Experts of a small language model.
Size: 10 layers, vocabulary 6246.
Below are experts of layer 4 (counted from 0) of a mixture-of-experts language model. Rows are named router (the router's row for the expert), gate (a neuron's input weights, with its number), up (a neuron's input weights, with its number), down (a neuron's output weights, with its number) and show model dimensions 0-127. Each number is 128 + 32 x the weight over its row's rms, rounded and kept within 0 to 255.
Before each expert's rows: a language model's description of what the expert responds to; "gets" lists some tokens that make up at least twice as much of what it gets as of all text. This comes from a sample of Wikipedia text that the model never trained on. Tokens count by the router's weight.

# expert 8
Consonants before vowels. Single consonant pieces r, v, l, j and word-initial clusters dr, cr, pr, gr, as in embrace, bureaucracy, dramatic, driver.
gets: "r", "v", "l", "j", " dr", " n"
router [ 97 195 165 161 118 121 162 117 148 150 153 152 128 103 169 145 137  88 158 160 199 125 111  87 161 115  84 151 118  63 103 120 194  77  95 106 172  95 124  73 136 154 153 103 129 130 157 137 177  92 144 149  61 122 120  95 171 164 152 141 109 159 120 169  77 124 105 158 132 163 153 109 102 163 120 109 179 148 132 203 161 132 164 202 127 126 129 107 136 125 163 150 123 134  67  94 112 127 104 131 178  83 112 160 110  94  56  81 156 142 119 179 142 147 130 142 101 121  82 120 113 167 108 174 115 118 157 112]
gate0 [124  85  95  84 130 101  95 127 108 140 160 197  82 135 160 175  68 110 149 112 123 122 144 129 129 137 140 135 129 161 120 149 158  72 124 106 127 186  99 159 184 128 111 102 147 210 142  95 129 115 101 107 145 125 172 103  90  89 204 139 145 136 122 125  72 134  54 121 109 129 121 142 174  81 130 105 133 122 109 124 120 129 140  87 119  93 137 170  82 121  93 138  57 210 120 129 118 110 182 103 177 140 162 113 133 140 222 101 136 157 123 102  79 184 119 167 108 176 156 169 145 162 138 132 153  93 121 162]
up0 [131 119 118 118 152  85 127 154 151 130 140 201  82 130 159 205  81 127 149 156  93  77 128 148 106 126 142 114 117 119  77  78 149  80 133 159 115 159  81 159 163 137 142  94 141 161 146 112 165  98  91 109 135 133 148 113 133  88 176  88 140 129 125  80  73 169  85 107 125 129 119 121 190  73 170 153 169 142 157 142  89 106 141  99  76  83 151 172  84  90 142 120  78 214 132 109 106 143 188 107 143 158 188 102 110 107 171  90 127 150  99  92 127 155 109 169 127 220 191 173 143 136 138 172 172 115 160 188]
down0 [139 133 176 167  90 125 105 157  92 113 139 126 185 138 148 156 107 192 109  90 209  89 125 111 178  65 167 118 147 137 144 165 116 168  83 105 134 117 164 133 126 131 110 154 144  99 154 148  80 123 129 154  76 152 116 128 117 136 151  95 124 110  96 117 162 159 142 128 120 187 113 140 114 123 135 168  88 222 167 129 134 155  89 161 105 156 106 172 175 143 139 136  71 133 111 129 109 105 153 121 106 139 122 162  65 108 135 234  67 119  74 110 155  90 107  48 120 102  91 133  96  69 129 129 129 121 155 147]
gate1 [118 140 109 137 130 134 122 146 134  90 124 127 164  58 169 102 102  97 135 197 164  90 154  78 126 126  91 134 124 157  99 111 134 119 158 156 163 185 149 101 137 146 192  99  97 139 130 120 163 137 169  97  79  98 145 156 146 121 132 154 103  96 174 138 135 155 159 147 135 123  95  43 166 191 123  86 178  93 115 118 155 125 123 151 199 185 141 159  70 119 143 164 132  99 150 145  88 123 202 163 142 141 140  87 164 114 105 133 163 137 143 205 154 157 188  84 124 101 170 123 107 109 114 105 222  98 179 167]
up1 [143 120  78 160 169 104 187 157 127  93 114 150 150  56 189  98 120 145 126 194 166  89 162  86 145 135 161 139 161 147 155 123 129 148 175 167 163 207 160 129 135 147 182 101  89 136 131 136 158 108 123  87  78  89 172 136 174 162 139 134 110  80 207 137 139 151 164 149 156 133  92 108 128 164 114  71 152 130 124 109 122 150 148 128 177 172 150 138  66 135 150 160 164  87 151 138  83 138 163 108 145 128 134  92 149 159 134 124 146 125 117 206 150 125 209 102  87  89 171 139  89 139  88 123 194  87 144 136]
down1 [152 118 162 140 138 154 116 156 138 202 130 143 150  89 105  71 183 144 139 126 180 137 114 155 116  66 124 112 101 198 115 154  78 142 109 140 171 106  83 145 111 171 141 124 135 110 173  91 161 163 146 139 104 126 159 145 135 163 129 152 126 155 130 128 177 139 126 122 144 119  88 162 151  62 109 166 145 175 112 143 122 155 127 119  89  80 116 141 161 144  87 131 203 116  72 140  98 132  83 139 112 126  96 189 128 131 184 120 168  68 178  94 112 173 164 116 125 109 109 109 183 196 212  85 198  97  59 106]
gate2 [107 162  96 168 154 132 101  99 122 125 138 167 146 126 154 122 100 130  93 107  72 136 135 143 142 224 188  90 100 117 111 155 155 112 104 157 145  90  92 155  77 149 103 133 110 107 123 108 140 112 140 100 176  95 112 145 155 152 143 120 151 128 129 137 108 152 122  96 150 139 111  96 106 187 161 117 158 141  74 156 144 154 153  83 159 122 113 129 102 141  95  90 127 139 107 135 138 189  86  96 137 173 126 180 120 171  83 111 115  53 117 148 139  69 143 130 175 126  79 139 155  72 188 105 140 125 159 207]
up2 [ 96 132  96 204 148 119 115 115 115 129 105 144 117  59 147 122 105 102 119  80 108 154 106 141 149 243 136 106 143 113 121 180 151 110 103 165 154 112 121 142 124 148  75 126 119 142 145 117 132  96 124 144 127 132  79 131 149 140 164 118 113 132 106 112 145 151 114 119 189  96  81 142 101 182 143 132 169 133  64 145 159  75 154 123 146 124 132 132  74 128 116  99 113 165 136 142 142 143 100 129 162 157 135 140 165 152 115 130 118  57 147 133 153  89 168 149 155 118  95 160 138 106 205 101 145 140 139 200]
down2 [129  73  61 109 151 118  94 145  72 181  93 132 143 131 163 149 139 107 160 128 131  90 169 142 105  88 164 109 172 165 105 183 122 157 151 150 141  56 108 196 111 160  91  58 120  98 175 199  85 142  97 136 158 116 112 110 148  98 152 120 139 158  59 132 124 142 118 169 131 161 182 138  85 123  83 149 147  90 137 104 142  57 140  94 155  90  75 110 162  83 119 106 106  96 100 130 138 166 120  85 151 135 146 136 165  74  70 111 133 177 147 132 164 101  75 145  86  91  95 115 163 185 131 148 136 188 105 161]
gate3 [131 138 170 161  89 103 159  96  96 174 147 152 134 131 150 130 128 144 189 137 126 101 162 139 121 158 136 163  92 210 102 107 115 183 138 153 155  80 188 107 137 107 101 139 158 156 176 107 135 133 111 168 165 136 153 142 176 113 133 149 148  90 161  93 163 113 126 144 190 134 168 163 112 126 166 115 182 168 116 109 131 164 107 112 173 131 118 162  61 146  68  80 116 110 127 183  92 123 125 131 121 154 178 102 115 185 129  69 166 176 175  87 130 189 109 139 153 168  78 134 146  98  75  62 100  98  93 124]
up3 [140 156 182 161 136 134 148  97 130 148 165 145 156 104 138 136 131 114 136 142 106 105 158 155 109 161 144 167 144 198  85 141 131 140 102 184 181  63 167  99 109 114 109 111 151 155 120 104 132  96 118 124 171 153 134 124 123 121 145 138 184  73 148 110 106 131 121 161 165 133 142 172  82 124 142 124 132 203 132 144  97 125 130 128 154 168  71 144  95 138  61 109 137 152  88 143  98 101  65 137 119 146 147 121  98 177 139 135 169 158 204  68 132 134  96 115 161 173  68 161 142 106  73  94 127 129 115 141]
down3 [131  91 109 137  90 137  92 130 124 121 211 116 108 135  80 115 127  84 126 168 105  65 125 171 131 152 157 107 154 138  58 102 137 136 135  80 181 111 151 121  97 102  88  75 119  92 168 119 116 135 158 105 135  99 147 137 120 120  68 135 154 152 124  96 107 124 126 156 122 140 148 120 107  77 168 108 123  82 178 112 109 120  76 132 162 155  98 100 106  98 140 113 103 248  47 162 138 154 109  92 133 107 145 159 170  93 147 127 170  74 145 122 171 167 106 111 152 130  82 158  97  89 133  71 129 122 143 191]
gate4 [ 74 157 143 124 136 112  81 181 125  79 100 133 104  95 151 117 151 105 162 187 122  87 160 142 118  98 145 128 103 152 126 103 142  93  81 179 134 116  91 133 131  79 102 100  86 171 156  77 121 136  92 130 126  88 139  84 165  86 145 104 164  62  59 145 129  71  68  92 114  93 109 134  86 164 114  53 137 191 157 162 120 102 134 115 131 110 173 137 111 129 135 128 109 123 120 103 149 102 104  84 130 136 167 127 141 122 119 129 138 137 116  89 125  56 107 130 139 126 148 156 145  94 131 144 151 189 107 143]
up4 [ 58 163 129 160 126 116  82 193 161 141 112 130 112  91 117 130 137 146 171 206 113  80 154 163 118  75 145 137 111 149 134  78 117  95  50 156 117 134  97 121  78 159  85 152  74 149 179  77 141 165  90 102 145  96 104 110 165  89 124 128 151 158 116 161 178  82  66 112 168 127 110 115 122 118 152  42 171 107 159 129 100 135 132 148 153 135 193 120 107 121 145 123 103 138 117 148 172 131  76  83 175 121 142 103 142 100  85 142 163 157 138 110 140  90 129 120 156 149 155 193 166 107  96 169 135 179  93 131]
down4 [125  96 106 171 100 170 127 138 143 105 137  99  97 127  88  78 106 165 119 124 102  93 135 151 195 169 113  86 130 153 145 156 157 174 166 191 139 121 128 115 107 126 124 106 202 120 145 130   2  83 142  74 128 171 166 112 110 118 137 136 174 153 115 105 151 105 122 155 166 142 146 109 136 149 131 154 109 110 145 128 170 194 120 122 122 160 119  60 178 139 196 166 159 110 123 132 136 108 102 149 203 131 107 159 121 152 130 178 127  99  71  96 113 143 141  90  95 170  81 165 165 145 142 161 142 126 142 141]
gate5 [124 125 150 162 132  78 123 127 139 112 144 116 174 138 153  93  98 142 107 137 140 126 132 135 122  94  78 165 159 126 125 148 167 101 117 146 186 183  86 131 142 161 150 116 123 162 142 104 124  99 130  99 138 108 157  86  98 187 131 200 146 114 130 198 157 123 175  87 140 145 131 152 121 141 112 126 144 157 104 125 146 115 108  67  99 121 111 164 186 144 184  98 133 159 141  78  69  63 156 101 138  87 133 139 201  92 107 138 146 160 177 129 157 123 110 139 188 106 134  69  59 143 123 122 113 179  94 120]
up5 [ 98 126 153 159 160  88 123 123 161 108 144 119 157 110 115 113 123 126 143 164 126  80 101 129 134 111 114 121 127 131 121 154 182 142 122 185 151 160  90 168 105 137 161 145 109 191 116  97 112  98 156 124 131 105 131  91 108 181 122 183 163 127 103 104 165 136 178 130 162 134 164 167 106 162 113 103 116 121  92 125 154 128 182 104 149 110 109 171 171 130 181  96 164 133 159  56 133  60 144  85 125  65  88 129 185 152 105 159 150 190 145 144 174  81  76 148 151  90  70  77  72 194 159 142 128 145 117 132]
down5 [108 122 178 101 145  79 140 179 171  90 200 113 119 111 145  95  74 122 136 167  77  88 113  82 137 151 182 138 106  95 151 191 158 150 142  96 118  54 140 126 158  91 148 188 162 142 105 108 156 140 149  91 128  94 156 110  98 109 151 152 201 153 171 134 105 124  94 133 162  94  75 158 108  91 197 134  87 125 142 138 105 133 139 131  85 110 157 122 123 137 166 128 172 130 164  79 132 150  76  64 153 170 140  92 166 129 146 151  95 165 114 129 125  87 187 119  89 144 152  93  92 133 131 100 111 150 160 172]
gate6 [134 146 179 159 129 127 155 168  89 124 127 166 140 112  93  80  92 139  87 181  95 139 127 123 125 110 104 102 173  96 103  98 122 122 128 103 168 104 156  90 104 124  84 131 151  85 135  80 183 215 134  91  91 113 135 112  85 129 141 157 103 113 147  88  99 100 102 110 123 159 100 144 121 103  91 100 186 102  95 173 132 137 122  59 111 136 152 115 122 158 117 112 149 122 126  53 184 106 196  86 133  51  91 137 111 148 168 112 120 121 131 107 157 111  78 187 103 149  83 169 111  71  99 122 106 150 137 165]
up6 [105 110 196 107 113 136 138 149  80 130 102 173 137 123 121 116  64 118  90 166 120 129 122 121 127  98  90 128 130  84 137  76 128 122 127 146 114 118 125  81 103 136 138 117 156 124 128 104 183 186 118 122 127  86 104 139  72 152 192 147 113 105 155  85  97 132  69  91 108 142 109 116  82  98  61 105 155  98 107 155 127 131 128  15 114 134 156 123 147 159 128 117 112 133 127  77 203  99 164  71 131  59  89 138 108 138 180  90 116 156 147 116 160 109 110 179 133 141 122 165 126 108 120  70 126 147 179 184]
down6 [161 180 112 141 127 101 167 133 152 102  92 101  93  93 100 117 154 108 132  62 109  69 106  74 117 117 152 156 102 166 191 149 115 142 134  78 147 120 124 120  97 148  88 108 161  97 133 138 217 118 153 147 115 121 217  72 154 106  94 118 113 118  58 106 146  57  76  97 117 155 126 149 133  92 120 122 162 104 149 125 106 164  92 107 165 121 140 137 126  83 147 132 137 127 177 207 138 169 131  99 113 137 100  93 163  69 113 150 114 147 147 125 157 103 140 114 124 169 162 172 111 130 126 153  93  94 155 139]
gate7 [145 125 131 118 168 149  94  70 175  94  87  53 147 139 107 115 171 168 164 103 142 156 147  83 121 113 116 119 133 140 158 164 137  84 141 101 157  94 122 178 151 155 195 135  96 106 194 114 171  86  91 121 177 115 175 163 134 142 108 138  82 158 106 147 157 134  92 119 169 162 124  72 143 132 143 148 152 145 142 152 111 181 126 157 131 120 146 164 220 106 185 120 163 146 119 149 139  96 165 181 177 127 123  95 147 189 139 131  82 202 128 110 127 190 119  95 143 137 157 124 144 172 145 103 160  65 132 121]
up7 [124 144  87  92 163 168  83 112 143 104  56  80  90 124 126 114 161 174 183 115 132 151 138  94  98 128 145 154 160 119 133 158 152  81 145  90 128 112 138 146 140 117 178 150 118 141 213 119 146 121 127 110 151 136 154 148 127 119 111 165 112 131 154 106 125  99 138  86 133 132 119 101 107 114 163 127 174 135 165 154 128 173 122 136 127 122 120 126 205 101 159 112 175 166 106 139 147  79 146 174 147 149  56 132 151 154 116 163  78 141 182  76 140 177 148 118 152 107 156 102 183 164 143  74 134  55 152 111]
down7 [165 111 155 141 142 175 169 168 101 124 112  74 178 164 120 116  97 125 142 136 117 118 168 207 135  97 100 114 151  97  65 120 137 184 106 104  97  90 148 144 109 122 100 118 132 127 150 137 136 147 113 111 126 119  88 157 153 128 125  80 113 100 147  48 130 125 126 156 133 115  77  63  92 115 188  99 116  55  80 138 164 146 101  75 145  82 143 155 119 150  93 145 110 123 242 189 129 157 132 171  80 144 164 159 130 130  95 148 115  82 155 155 152 153  78 187 167  82 189 141  67 132 122 105 133 122 142 101]
gate8 [ 90 108 119 154 145 163 130  93 130 123  50 120 148  78 118 138 164 160 139 108 139  89 138 107  37 125 124 193 184 101 179 157 143 146 172 139 147 141 133 118  49 160 167 155  86 121 168 144 177 132 148 190 212 119 162 111  86  95 167 116  91 182  91 152 110  72 174 154 136 121  93 151 157 120 157 126 126 120  99 121  80 125  96 127  73 116 106 171  88 115  99 194  61 190 152 130 151  55 133  80 135  99 155 142 137  89 104  92 122 156 126  71 136 116 200 184 112 111 174 139  76 155 152 105 167 141  86  93]
up8 [ 78 146  98 122 144 192 127 109 135 145  80 129 138 108 135 159 140 151 109  87 153 131 142 137  66 143 108 198 134  91 197 178 188 140 161 135 116 139  96 134  98 157 151 156  85 136 148 171 200 158 152 204 183 106 172  85  93  93 187  81 106 144  66 168 149  90 151 131 120 155 107 128 110 147 149 106 124 127 138 157 151 108 120  92  96  85 121 122  77 127 118 152  83 150 160 106 162  96 145  96 140 104 184 108 112  78 114  83 132 178 126  73 125 121 185 177 128 125 172 119 150 148 114  90 108  89  99 154]
down8 [168 142 116  86 134 151 105 131 143 139  98 131 146  99 142 103  97 178 135  85 132 114 125 144 158 105 116 149 163 115 113  94 145 202 143  97  72 120 158 151  71 156  95 122 103  88 112 134  96 159  67  89 108  56  85  87 109 148 171 149  87  50  81 143 132 142 126 156 168 153 123 113 122  80  71 116 143 150 121 138 119 148 130  93 121 131 129 117 122 102 180 177 134  95 152 132 152 175 112 164  95 145 141 109 151 177 170 142 141 133 116 168 148 143 176 152  86 103 175 145 152  88 137  92 108 114 145 137]
gate9 [146  98 157 134 125 118 166 127 154  92 165  84 144 119 119 143 174 149 212  91 172 112  91 149 141 103  85 125 105  74 116 111 140  70 101  90 175 125 167 144  88 147  51 116 136 138 109 115 127 160 133 118 144 138 137 112 120 117 160 103 219  69 106 110 131 134 112 137 139  97 113 184  77 157 141 141 116  71 142  91  76 166 117  92 132 146 106 117 141  74  99 152 115 120 128 157 107  98 147 137  91 138 119  68 122 172 154 133 194 146 133 137 113 175 119  98 120  81 141 134 151 109 177 179 131 145 124 144]
up9 [124 143 131 112 124 145 118 102 157 110 143 132 124 122 111 138 220 165 154  71 142 132  50 112 154  87  60 153 101  89 141 109 126 105 121  84 145 150 143 137  79 126  85 106 110 136 168  97 161 147 157 149 146 117 117 162  90 159 181 104 192 125  91  86 133 106 152 114 135 126 114 175 109 204 127 165 143 127 139  75  83 124 110 125 125 123  97  70 146 107  88 149 112  81 128 145 134 111 141 126  96 158 140  43 112 166 130 101 211 182 142 143 139 181 106 111  90 120 160 124 133  78 167 154 142 130 160 137]
down9 [161  88 110 125 129 174 139  66 150 103 146 119 165 114 144 116 116 137 109  39  97 102 149  93 127 171 138 126  93 120  95 167  99 102  77  84 113 130  69 188 218 107 129  95 170 113  97 109 147  84 139 118 162 108  83 124 109 122 142 154 134 107 114  81 111 125  78 125 200 113 121 133 199  76 123 133 122 187 129 142  87 144 148 202  73 117 116 155 173 138 146 137 156 142 161  94 132  95 173 152 120 148 158 176  74  86  97 139 135 148  58 126 136 124 125 104 178 136 159 135 115 140 153 111 157 142 155 147]
gate10 [151 118 103 140 118 115 149 129  99 161  79 147 161 181 118 173 135 164 130 182 128  45 113 109 174 137 146 154 132 119 194 141 174 170 182 191 183 114 115 140 156 155 122  88 112 122 120 111  57 120 131 149 101  98 154 136 125 136 137 121 112 162  62 174 126  88 148  68  81  72  83 192 137 155 122 150 201 114 131 151 169  85 181 129 171 192 139  93 129 157 172  90 148 161 126 130 104 147 103 130 127 118 204 146  78 149  78 111 163 128  87 115 129 139 175 131 128 148 141 121 122 148 109 177 144  85 114 105]
up10 [139 142 107  90  60 120 125 130 104 156 123 133 152 160 124 199 147 167 115 161  78  79 116 121 127  98 185 122 126 152 182 145 158 143 194 187  92 130  81  72 125 157 110 103 133  96 145 133  76  89 143 110  72 100 163 150 138 142 149 157 154 136  97 114 119  92 129 145 140 104  97 158  86 153 115 197 128  95  92 106 188  90 155  85 161 144 108  87 199 101 157 144  79 160 115 168  87 136 147 135 114 157 219 147 107 129 118 124 156  70  80 163 141 134 152 117  78 134 142  66 145 114 151 110 154  57 131 133]
down10 [115  69 140  75 167  95  68 143 141 176  90 141 131 125 106  95  93 106 105 105 196 140 143  99 147 102 157 133 162  98  52 132 130 129 184  66 122  62 169 194 113 120 107 160 144  82 128 107 113 136  86 107 113  82 171 117 128 175 147 140 107 143 161 131 133 122 168 160 113 150  83 117 138 162  45 180 144 152 126 103 139 132 114 155  99 155 125  77 125 114  81 137  99 143 125 167 130 190 104 128 125  77 167  95 102 109  38 129 172  91  95 164 123 131 133  94 104 122 158 140 130 150 110  99 177 152 138 120]
gate11 [ 75  81 182 131 105 162 142 108 112 140  72 158  59 134 123 133  87 113 127  87 121 129 135  75 127 150 180 157 135  80  99 173 109 100 124 144 125 119 152 132  89  91 120  75 113 109 103 166 170 119 135  91 121 140 103 157 157 199 148 178 128 124 137 126  94 130  83 139 146 109 116 145 123 106 118  77  67 135 122 134  91 181  99 159 164  96 207 107  94 146  99  31 169 160 160 139 188 130 153 113 139 148 166 150 106 121  83 149 123 147 147 155 119 105 180 174  91  90 148 143  87 145 117 133  87  76 156 168]
up11 [ 69  76 173 142  91 172 142 106 110 147 111 154  81 149 120 114 132 145 125 105 149 166 148 114 123 132 155 126 145 107  77 195 125 120  95 146 151 128 158 142 123 121 150  92 121 106 119 157 194 131 138  70 117 146  86 149 164 206 163 168 113 151 136 112 139 134  95 120 134 135 127 153 109 132 130  97  44 162 139  97 111 166  82 122 150  67 169 129 115 163  99  79 163 137 158 150 149 134 141 121 163 158 175 122  48  98 133 127 137 135 120 128 126 101 213 180  84 120 142 136 142 141 134 141 129  80 174 121]
down11 [112  98 143 105 149 117 156 204 117 138 148 118 156 135 133 133 124 114 108 118 105 138 173 178 121 104 118 116 139 125 129 195  64 190 136 138 119 124 153 140  85 146 159 124 122  86 137 125  74  99 120 145 136 106 172 141 188 112 101 118  82 139  97 115 103 130 120 156 152 123 124 108  99 116 135 177 156 129 154 137 172 111 112 151 113 120 103 120 156  83 111 103  86 160 133 178 136 112 154  73  69 134 166 139 106 151 102 163 166  96 126 107 111 144 113 226 114 112 105 107 136 205  86 185 114 164 136  74]
gate12 [132 125 123 215 121 131 121 188 145 129 126  75 113 168 148 146 131 142 184  74  83 112 150  73 109  34 132 110 141  97 122 131  74 135 137 111 125  89 137 141  93  60 178  93 104 110 154 164 142 169 145 140 115  92  73  96 127 154  95  56 144 157  98 118  96  86 116 168 165 186 152 142 129 170 144 108  73 143 118  97 101 120 152 127  78  74 147 134 120 119  80 160 143 139 160 141 125  94 161 152 158  82  33 150 149 103  75 154  91 163 105  65 124 166 120 100 128  96 134 112 169 132  76 141  86 141  98  64]
up12 [152 106 116 174  94  98 139 157 132 144 119  48 161 166 118 150 129 136 179  93 100 122 152  83 109  92 176 139 157 113 192  42  53 206 121  87 112  96 150 140  95  66 170 147 117 117 109 163 142 165 156 108 125  89 107 123 118 158 111  63  92 181  89 148 149  93 148 171 186 168 173 124 134 167 141 114 108 188 159  48  99 148 130 117 125 115 131  93  85 136  63 132 134 136 168  97 113 127 142 157 169  93 107 163 151 115 112 183 120 140 128 121  76 132 117  82 147 107 150 150 167 149  84 157  87 145  97  80]
down12 [142 168  99 134 137 177 140  98 119 123 157  85 162 121 144 138  87 224 170 111 110 131 115 142 124  79 116 154  94 121 111 162 145 194 181  85 197 176 108 145 106  96 164 131  82 154 158 139 118 164 162 184 128  98  91 104 123  98 130 124 104  90 148 119  90 158 127 146 116 121 156  96 135 105 122 155 139 137 103 127  44 118 105  96 122 104  85 138 145 124 131 143  86 174 129 137  79 116 142  71 138 129 170 121 155 134 182  98 187 169 110 126 163  64 140 104  89 105 131 201 116 134 182 138 134 158 126 111]
gate13 [141 189 153 102 110  98 123 105 132 166 187 151 179 171 159 134 108 100 143 111 109  92 154 118 140 138 146 139 132 112  98 148 155  46 111  70 147 151  90 120  79 118 170  85 124 107 157 126 134  69 105 135 101 123 156  94 180 121 154 134 120  77 164 143 111 131 110 110 130 110 170 106 167  67 176 135 100 129 155 146 137  86 116 139 130  68 151 100 135 103 120 116 141 127  72  82 101  78 107  96 165 129 174 104 175 156 140  99 139 175  94 121  78 171  95  63 115 107 115  68 140 106 124 120 170 133 118 156]
up13 [143 204 178 107 129  77 153  63 137 131 166 138 159 150 161 121 131 126 156 144 150  96  98 127 127 148 145 132 131 101 126 117 131  39 110 112 156 137  90 119 107 139 183 104  81 121 168 118 128 104  97 185  69 151 127 126 213 121 170 165 115  84 146 107 118 117 132 129 128 118 168  90 122  90 195 123 119 124 110 132 127 141 132 131 141  75 175  99 115 101 100 160 152 141  95 119 137  53  84 134 158 105 191 135 143 145 108 129 139 150 105 119 128 175 119  65 115 115 112  78 155 100 141 128 149 165 148 178]
down13 [162 111 110 115 185 141 104 186 172 101 185 166 117 145  95 171 141 125 111 133 135 115 123 170 159 161 116 170 186  60  85  94 104 140  44 119 151 112 106 137 129 180 140 103 116 124 134 147 192 151 104  97 139 152  85 156 150 158 172 125 119 161 155  76  51 133  69 145 147  79 170 137 103 106 106 132 101 113 153 116 123 113 103 150  99  97 135 152 103 159 115 151 108 129  81  53 147  94  95 124 131 127 170 104 180 135 126 128 149 172 172 115 100  76 173 184 124 163 148 143 161 182 101 128 168  92  97 112]
gate14 [168 150 132 171  83 205 142 112 129  93  95  77 131 102 156 119 141 177 123 172 146 158 169 141 132 155 147 163 153 144 112 141 107  46 139 116 177 152  98  74 129 151  91  96 127 113 169 113 131 137 163 163 106 122 113 145 137 157 126 118  91 145 113 117 128 130 173 117  93 104 136 163  97  95 146 119  74 165 142 151  85 106  95 204 151  89 202 137 124 141 142 111 153  64 143 149 153 167 154 119 147  43 131 107 118 136 141 116 154 105 103 129 228  67 107 113  80  92 111 132 112  50  76 156 150 174 179  53]
up14 [115 125 115 177 113 222 118  94 137 148 101  53 124 126 162 130 148 148 146 104 148 180 152 160 119 130 148 171 126 162 131 147  90  66 141 151 163 132 127 101 124 166 111 125 130 107 166  98 172 157 187 173 111 137 125 149 138 158 130 157 106 161 127 145 132 153 171 136 120 108 117 151  93 117 130 153 111 167 127 173  97  89 133 189 127 132 196 183 121 184 156 127 128  58 164  72  96 170 117  83 163  76 162 103 130 162 120 107 167 126 117 114 174  82 128  98  88  80 139 145 118  37  99 147 149 153 153  60]
down14 [133 168  77  89 161 121 160  99 152  80 192  93 175 170 109  95 119 150 165  99  91  53 171 108 187 113  86 135 107 113 139  88 137 113 162 160 159 164  69 159 103 115 122  89 137 170 156 136 126  60 197 177  93 110 137 137 137  89 128 134 155 130  29  99 181 160 150  87 116 130 137 128 111  79 123 137 135 155 137 164 146  77 119 105 120  53 129 170 105 130 204 157 149  97  79  95 186 153 121  97 112 195 128 159 128 113 139 124 180 159 119 132 113  91  97 136 102 118  88 136 125 140  90 146 148  98 167 160]
gate15 [147 102 143 155 130 139 115 112 129 123 115 239 139 152 139 125 141 175 171 138 156 130 118  55 132  88 110 167 113 156 147 144 170 179 117 146 150 124 129  74 134 157  75 108 138 136 127  91  81 128 102  77  95 128 135 139 124  96 157 124  85 130 108  91 178 136 114  62 118 165 125 171 171 136 143 120 158 164 127 166 197 142 139 122 109  84 177  93 153 155  69  99 106 116 116 131 176  88 109 107 123 115 100 165  73 100  76 149 159 108 160  84  65  88 138 146 175 139 198 121 150 190 134 136 135  93 107  72]
up15 [126  99 108 182 141 122 145 115 117 161  84 154 155 179  97 121 106 138 165 167 151 159  71  92 136  93  97 177  80 157 158 146 112 160 118 120 134 174  81  56 132 150 108  99 115 146 116  92 103 106 128  73  80  97  99 123 105 133 171 163 131 142 129  74 140 162 100  96 134  80 118 182 119 123 134 118 111 158 149 104 160 152 134 113 126 175 147  89 187 121  72 104  75 144 126 121 117 150  99 116 143 145 117 150 123 106 101 154 207 115 123  72  81  72 121 131 135  91 161  99 106 181 149 114  95 115 111  81]
down15 [ 86 107  82  55 127  62  59 150  84 125 174 112 144 169 144  81 114 157  63 119 102  85 103 107 172 162 139  82 130 139 152 100 100 148 112  97 152 163 128 148 131 111 161 154  88 111 159 123 101 137 150 192 104 129 127 149 154 103  99 166 120 151  90 159 148 119 155  70 187 139 102 173 136 113 110 103 138 217  94 188 105 110 146  84 181  93 185 146 138 143 139 179 178 133 214  94 150 119 105 146 121 151  92 127 137 101 127 111  91 160 122 158 126 159 120 114 165 132 154  97 129 128 116 111 164 138 120 129]
gate16 [ 95 161 109 131 143 120 137 172  85  89 164  87 128 119  80 127 158 147 165 106 138 121  87 142 123 189 105  91 132 140 112  99 156 149 119 131 150  82 116 161 155 113 137 122 107 104 162 175  65  92 154 137 110 114 125 150 163 140  96 100 158 125 123 136 160  86 149 158 113 160 118 174 138 110  99 134 169 115 141 120 175 191 158 167 134 153 151 114  95 136 100  84  58 163 101  73 121 144 150  92 134  99 114 150 158 161 155 138 187 118 158 101 121  70 161  81 149 115 178 122 169 128 146 108 178 170  97 138]
up16 [ 64 122 124 129 121 132  98 175 123 127 186 117 101 109  95 102 176 128 106 135 137 121 123 128 136 155 165  99 147 146 120  87 133 120 149 140  83  87 127 159 130 152 147  70 132  92 142 170 116  93 173 142 125 106 125 165 114 149 114 118 158  97  98 118 135 126 174 172 148  91 133 171 107 127 117 139 153 110 166 127 192 165 157 176  88 183 169 158 121  90 120  86  52 160  90  72 119 122 123 106 130  68  90 162 129 187 155 101 144 123 151  84 104  77 121 117 160 112 140 160 218 128 157  91 181 158 142 128]
down16 [138  87 138 128 146 146  76  81 108 104 164 153 120 131 108  88 127 110 137 154 141 113 125 155  94 148  84  98 116 126  87 134 181 154 124  87 134 135 108 124 172  75 169 153 104 100 117 132 139 126 132 145 108  82 128 184 166 103 115 141  87 117 106 132 210 133 115 144 170 121 117 117 127  75 182 101  68 131  92 154 111  73 183 110 142 152 110 127 163 139 162 130 183 127 107 152 123 135 134 106 107 114 138 180 177  99 114 101 134 198 144 102 102  76 144 186 111 167 140 103 140 111 118 172 105  90 131 142]
gate17 [120 181  75  90 114 108 134 129 170 101 148 155 108 127 123 145 139 139 150 159 148 159 148 176 141 125 111 153 194 114 130  92 129  95 122 134 101  95 117 133 186  63 126 113 153 106 191 148 111 120 157 131 148 152 124 132 154 145 163 124  49 122 158 124  82  94 150 237 144 141 201 144 123 119 181 173 118 123 177 102 136 103 125  87 133 132 154 186 192 101 126 129 153 142 121  81 146 113  86 144 125 126 143 137 125 138  73  48 149 162 118 174 157  82  85 124 138 119 158 103 138  79  81  97 129 145 106 112]
up17 [124 158  57 121 149 205 164  64 139 129 126 152  60 130 113 134 143 149  99 166 114 129 135 120 137 114 117 151 100 124  81 116 122 128 140 138 110  77 146 140 138 121 110 108 149 132 155 138 103 136 136 104 201 152 144  95 131 117 171 190  93 133 174  93 104  82 132 200 133 136 145 104 108  97 166 173 125 125  98 146 129  88  65 109 110 148 137 128 151  82 124 163 128 106  93 152 148 106  71 118 129 116 179 113  95  60  79  55 140 130 126 177 172 102 107 128 106 157 158 129  93  93  88 125 103 145 117 142]
down17 [ 96 116 127  91  70 197 111 105 131 112  97 170 150 128 180 205  99 118 109 151 167 105 145 130 123 190 157 156 120  90 121 161 125 142 118  81 157  88 160 121 131  92  47 127 142 127 171 114 154 101 114 123  48  92 103 161 170 142 147 129 146 110 138 159 157  97  96 163 129 148 103 119 131 165 107 125 170 122 131 201 126 132 115  52 174  98 178 106 116  48 126 160 162  87 117 133 195 134 138 179 141 125 124 129 142 136 145 145 152 156 137 177 153 187 105 154 102 172  97 155 152  83 100 158 104 117 130 103]